Weights of a small mixture-of-experts language model, trained from scratch on English Wikipedia.
Size: 8 layers, 118M parameters.
Experts: 464 clamped SwiGLU neurons an expert, 1 pick a token, a softmax router.
Training: a variant of Adam for the experts, 425M tokens, 8987 steps.
Below are experts of layer 5 (counted from 0) of a mixture-of-experts language model. Rows are named router (the router's row for the expert), down (a neuron's output weights, with its number) and show model dimensions 256-383. Each number is 500 + 50 x the weight over its row's rms, rounded and kept within 0 to 999. Numbers have three digits each.
Before each expert's rows: "comes before" lists some tokens at least twice as common just after its tokens as in all text. This comes from a sample of Wikipedia text that the model never trained on. Tokens count by the router's weight.

# expert 1
comes before: ",", "0", ".", " (", "9", "–"
router:552505540521464487470522445536589445495485560569526499499508534374492460434450548459538489515588435636512545521464498506477506596475582546472439535455473496472494484567551592514516496505569361579554538556450578480522591535442468428467516458509451488480426416431534493510602488561527538508485529520463475441542456502510613517532502494419527453408485502487508535438412513558506554531490
down1:456539558457510459592563514509485533540554506473446435478445522499569474482530546564546513419495564436402450407414497494498495428449472511503490510494435400444488527522481586491498469494491574560442501575549530583577545486471450511475437446493549442486556568484447552524623466434536580595433567516557384531419470535524475491431560471465474458501465505431427504548469547528476500406621
down2:417478567543452472531450527495418513457515522526514497511535364523544565419455516471553510605486572403538478462538505498502476399516506491485471519509529472423515485517613525544521437489396462604514563541452526475548408561569489494511431513561479422532552516600538512533516550553566516529588574474537543506603498478465391500455552546540543520546572415579530509531490409595552523518488
down3:510544491461502500557563503430547516406423548457504466599463486495480533489547530507530485417507445514492514557488503477561531616438600531450483445474525543477497500470510502441405531487522550465551493471538512429568475334526466391466382526500524429507504434433466469521470582414480580519446471527536515495516597458522496553520498523501505534548439506528480475503375497545488425531518
down4:548484615530456488601576461446526492515481500553547462510528516447606491470591472500440421480488461488527457547456443549416472548496581497491500504578474494486501443453532416494507505599509500422538419450531505497497472446601450497482558481535520555538457540417510430487456511569526566535466471444492512387569582460536534500485485371424489500461484499511487577423479627565447493561521

# expert 0
comes before: " |", "–", ",", "6", "5", "4"
router:584499429588525523456548535493531510444482616445521464507509552630515553517572594448547528506548410532520509454564504482481497457501568538465548455455434591495501498591531575443487530620534429542473456534444555440547522490484516407456466484480537515512466445389585491495501501507583529543518512472538534486679542467411459539486537506576445556487510539563500533486504487472472492497566
down1:471532363527490496538584516512493395535464580494527512531540483549467587512501486558622504551450565463496484466508404429523532487507593435425523437560483515428577535515484503492510409402479510478444498517540442470492558604364473538539490554588480455384519531516553471597505538483533536532439491476569493491517554512474517452543463595483481583525478495515556491501551523564545455467461
down2:491495515643489557464476515470503542523569469494545577424355489537516457495606471505509511507495443566589566462426413434487433553439498493524486500461608451535459489540592449454487496446500591440469426531522482502550482467517424389546414489461509463536465494444506472507586471562461443520465501557530443543593515551485468493565563529465501558507573460490525497485437486418499487405503
down3:581591461462551535456563640571544458569476363456373496490464487493504523547497413517518561475485506496468497381490494452598466536520450500503403547561539467437498551515535427527521492499448493576398500541529512532583436544452515431448456463468598467503538452482398559583425533554561529477499493477502506529511466562433456438509604438493457436544580505510395461545563556449454491429499
down4:501482455453463528517536458554470516555348569515543439523505498507464451478472504535504509439460447449464486540437478532466454473578546506563508478567497525527474506472554449605512456486469596559513608556471413533527408498445564543462411417476520529479554499478511448558459516544415535536523455452522554442513478431507452436593517589471488511473532533526488562502493526491426598478513

# expert 11
comes before: "1", "2", "3", "4", "5", "9"
router:477502633486464511505516549505562465489518526521551562526475425512421514577505364450566553388443528546439553459545419539552504504523505522569485431505513405558548440397514404523587468460464512421478557480528482539496512521453462484465381493584511499487644504507511426497542536563501467508478475528552497469465490537460433423533444478440386490573451421407548443535517424509508515467531
down1:458447427398432522417534473484464587427505494487508455493532566596566452523549578473467450529531565415436463543527489467473682514563458475493464446535473486444461474508458457501526500533546539600472573549525535564458541513420469428531441472446502556519463480507449511531418464333460541510533443460516471500563478529533498471523487648436473546436554493475605458472402449530544498447528
down2:537565517466501479506487568441486500506443461483540446381511425436533486443472547546521510448538499505486426388571550488492401509543384546511523532391462461538489543498509484544460467498554438540528589420465489478508562417517544519422451476539498533581458489484473520541489466542500484496676443470458498544397531479476490554485489655495452474489530423509554637464498586453536383541454
down3:626501511503509425532457613467523432543459531499480449491408482466465480569445487430567627427472539512469500497467412524473585532499522541536558510520546515421505535517465567498481447551573515544485600486502529492473488517602468487461516456581491454544502590437464515506437543492478457460557484511446554597534587467437568523497519441454490524591488679495486540473509350456507606511448
down4:516630472580555442476405511505512484447491544465563501517447514514455451565520479527620529540383388446553473439594508550444465455527532521520472577610479450536483605549523471457518517426468431460550477484552542450460410475511492483513471410406542556510538595582495518503457524613558532552502523537478522493522554451508566441534603521438522534440488534582522500471532538487545476457493

# expert 3
comes before: "-", "|", ":", " ", "==", "==="
router:456426518415548457543424518456455486461551374496484467494511529558541422433483436528394537499431578392503478486597476453570532468450514498542510508560569460485467413491420498547494397464449514464432471484378471528529487488535469512456501542549537480577495526611463493520518527449469475426549498610605472499402446507505528498421416477484474596442469516455406483479460480480507511544552
down1:458467519421517494540518507526523463516428534552518577539459537536500494515532479527503490453514492453556384544503437434389459464407547504438512592500528550553495417529536499483514450521494462483496470521505517526463436473542539456523521537499487443407443473514494503447540476504400456485427531469525513516528455523443509557432549449469427504538500505541481462454471469502491597423489
down2:444480487490448492564546385533509480574521456435469608425533543520431490466531486443480491501461433573525483546443484468489587458622384429495549586452471520433409463560460504454575575572444435470467469502483513518522495533524447528530491561377485556432563541543513487447608447444560545569519495487496480533561519498547528454523408595524566422453465456494475424458498545520490536574571
down3:405510496471538514534452460601417520493614533458430515517557504593422521576519505474468477426473477547451500515573553505486434471538529577566521462500497514477526534454436509444441510491431617441537412457411497453514455546537464533564416574479522551577406584519485452520466531513513532398465504541500468498503431589504525569519430524399473431514462481438505515479453606571554454474465
down4:523483555498505502531536504437556487481489621482508578492426463505444582515479566511523545514523502575557534518522504386590503543422546431537544425492493461520379429455461496473506511510514514490543586571498488468438468618497453440524518520560526445551484535533476456506501587436523466451463494527523450551577443580482515382514442532504571513453449487583524425598514489416508626548490

# expert 8
comes before: " to", " the", " in", " a", " by", " be"
router:500493503533509553552472482499473566522476541576503468404526462505482437469484565560470478449513570503466565400435449671527571515604443574485547551512458531387504494472505482547548504476538541553422496480497524475523508483570523522509533547494492479462551521534501434532465496497465522538520597475555429463383459495542461537502489532521516442588573439553465499560549475425560524510504
down1:531494480523529492515574451511578465581500608459537564504439436469503486510533537504459487504497521538543581532419520467552645427399504467495549547505441440492449531439522522500443487481523566478402551463502515435504537480437515470526458446459505493489535505445546581484537519450587519390514509403475488404483451521567520580508496582476506519512458503567449459529514511489481471556483
down2:518401594539507470586482506473432452463411473468541563484539526546502462434472567536513418485473429522554455467543490555542523509589470510385420588431507542543467460556488424521586486486594382417525553531558524513502488549500471446544517515435577595442541399450489542555462447498522450457482634471518553472550539494528577507449467454502613577423490469508500474414491400461521483438608
down3:521511508593474529611554523509605472504470486497563515520589402615546426470567542601502482497503547506515513480469510413469519479542479438455498496483435423542527527509511477468446455462432486445481479477489530496508435543570435538476431483509520467546530443561450517532522479547493475468491557465540515468438505488567548498468460584490610481547538402518474546548529439548490464556471
down4:468416521558469529503571475539480615407517535521481577459526544551433486514464530565477438553514493480616461511460432465489536593494418448479504534600536499501511550532551501507520573578524463596518476531624453477501402440518488512497441555508451513485525446394544551540478476546522559530460573447389456563536467524592537443515501482520432454457555483491433514415534508541610494581497

# expert 7
comes before: " the", " a", " his", " an", " their", " its"
router:493459606475532535456471464496512471493532493454523560524500431544490403502497505504445549489522482530490539507588527473538461569486514456480468519493555507511513529464518509543534544446508498497493445519403538477527533494494478441498469543541479456485574543562399393520506568455428519595511490537595530533463505449512456394498455440515576519492443486485527510462513517484561462514486
down1:479499500507496602545471476425594538479518403472459390431497436480421472439488469421403514541495488530515524438511506539502410545442557575443467572385585599522466527532539510580484470593546479490468501500571458560530436573459469455486470531499481454405540446496463482414474486466535560449486517543478461535455516472540526452578521472593430511561428490466573516513508516532468447473578
down2:569466507570451545579476584586512539459485458479525417543442460542579485391548514404445489609507488423379554481544365460496504495463470524494525457407575480473399533593514497483496528520476461570548565426575506382506557452458427487509423496425479475573418544454442530511474442475495563476556552574529546441461574502431497577488443555382570554485530496415507512516451539441564435534475
down3:442491514513456569530466459490477476478521532571520524480480413483464485566487585478544502457567569480519464521497506429505576517469518448506527493563570460430538528414468454399511510523546497477509509546537461494444520481442570478538472490534470549500564485509514506355556469388462498590507410607435470573471459491510560552486508561557544534464466540535448396515477525386569550541434
down4:380541547539541594547367467449485504545421466507489482488525468612456543438398538481565493602504499544425556484444486552462456420538470577489483464487538514526507534615509505496443450546528449440549487475535494453487538520432580491499544416420531493397524530561576415520570473418480473486577550475493461511488486528433426533551457476545439452532566527447573421528554494477515447395517

# expert 6
comes before: " ", ",", "\n", "\n\n", " York", " University"
router:493461473483472418523448504520424597558532474440451422509517507483528467410455553567502453536437508480537459551474517502527448493428568396449531489467491550453479506465494535451424537534491392541583505523534441542500511515531549474452551503398460505534407466428436477506529448459613551445398407450545520498494503514533549532453553477466540345496490454530465497453525548424439419528560
down1:531448494583501515488425484504508584498625537561488428563555532511537428455547466545517477472451435512417406505519449473511558479564443447505568456427518447494559461541529474553483510464418447528457499511579481584502606407487483501503516515470537492488440449472426458382508477548551577566491478493489529541544485464529490583452479547430381514527427477545609537530493496435478560534544
down2:487504381520581622589514528506611560441512547496448512531529524558542539575508460392504448522444438548531484567477444512514506455584465543465518570486526490422524443477508465524549461530493536567486360512549496544571607542429441473511440446479532480566460451527538469522453462362498492610430555571417432518435518505539484558464469475451514486509525474451570399476501529533488549470573
down3:553525585528440396482497547533445423558489512478537523559501517472445459387447532596574494463497450594460449498503465533577495515391490485484511447464485463548575424470507529474457507517450446616414536593521458554545580570484430487477510612491455473518460525404465582525464555537562474506524477428503424580491544506520505596491490486514448509473508611464538587566459456503567455528455
down4:541592517514345502527431517487486414475534494457562537528456456512483491453489489532548562586522520471516508402458519502506476565519432581483393479435446632512521402496472556444588500474471534467437519539583493459491597501437439636450530550467412463523479459465581516553458486445486486570499551515445489519529513458438431467518648432444498429476578487582480492578544574493494548518450

# expert 5
comes before: "0", "1", "2", "8", "9", "7"
router:531424444529455490487601540476497426517389448524534599555467527559525568554448585594459510522503390529455496540498559410523527501543441507430507495485432547520565433514467464542416554412506549424536466472571456428463460491514491504527416470436488432493575493436515511522401602514494489501377448451412475539601444495361519501494509481511509471535487482495436459534419471530477452552474
down1:551514542488511458428536539497418609475492587588423533517475522480513518464423643525466416553500520484476520530358517447465517495446472547430551491508519556450579455452505537479479561469492534531534508486456493544490435523459522436555459409519466520602430497501477458491529491358446539511449460527467465544458333466534542521482474491528519417434454435443456467484568505467466542469456
down2:505538474516463490518467495557432521480453449511464346480545540549461412492471505525555598475516518526443410476445515518488526475554475541544600461509481438545541425464454525486410461424505556488518526493500471568525497505423577440481474539442567443541502505438457451488402478511445522584506476520474524397426420610508432542483506588458525542483437520563481438423506550502511643487469
down3:512508519438562517498559479426548590584518509528409507538544420480473484451486525579483441524549506518487479526470555409515536514542557508488459456538428559481561506401501527522400554475459517469540537517460506511542584510604507512530527453574485522466477491440420552500539604450491566566638508447510457567405547477439464498440543613503578466497513551499542494398527465546482477489479
down4:465527458476489498503516479487521527417561514494571493473467447529513439519528503439521464468496451653506459511476602554513558507485463402433433578487521506514426487525538470476527608540454435537464476523435472556610485563458507553566560570552502511491520365541576467511560434526465504535501405531440479490469529522479392460517586449487608515439518480448452418623458490446572464466495

# expert 4
comes before: " of", " in", " and", " for", " was", " to"
router:642498522521535546480552420505435482551507433550504541503447546446527496508608477505473393539510503433502512486477503499439484533543454490436444459569485557445543499469516592440511499541454531597452500516627552499510522489557489487519533481466509526489478536370567611433496485712510488478533560395332566428524511467476452581535570509529567519480532533619532485482527490609528553527479
down1:505467448471541495370431485461449440353497500535515520514575475506446474448416501576432537512527534450418508428506554485507492496628470533501558510484535573525438482412397607530424359532499523608513539504558497429503464514454550528496463462509517487536462542519408469492507415604520606509535471479485520469436532407522457565565520407466474483430547477422564488486574552503513399485501
down2:443473523538422443473557461387423459453475465512466393452463435398483531525428439490538504483482445541481526515534566518510556571548499472472569547492559391478525555537463519574438450540538600448397548523430502548443507500598433537563554471483418448423509516512447534468420526336591487424515518415483479460466559429440454550537506608487486485441567603493510494491478506488508503506424
down3:437420407546551500575554561385430574472551515439506536447624440494532479554609513515420478467485537554457389501536532473436563408521463420499521586483545547478404498496512447526455433473460536422547505517418488454538568505524471595493432548508515488538436445537479502544526551458495481435427492493641506436514475471563454433471470442422441514466438521496534456463448520598552470475480
down4:514495533507513499561508484569479520498448489493601453557424452554468499473528506480451550437483594502586543500507492502467395541485440565528535529499614609409525506531393539580553457506550513578466540571486431512583482531587417488558510513492488528476549509477488534555476459483525589539529518460479608545466511493469536521515503533563448506491617498547521512600512471548442458497449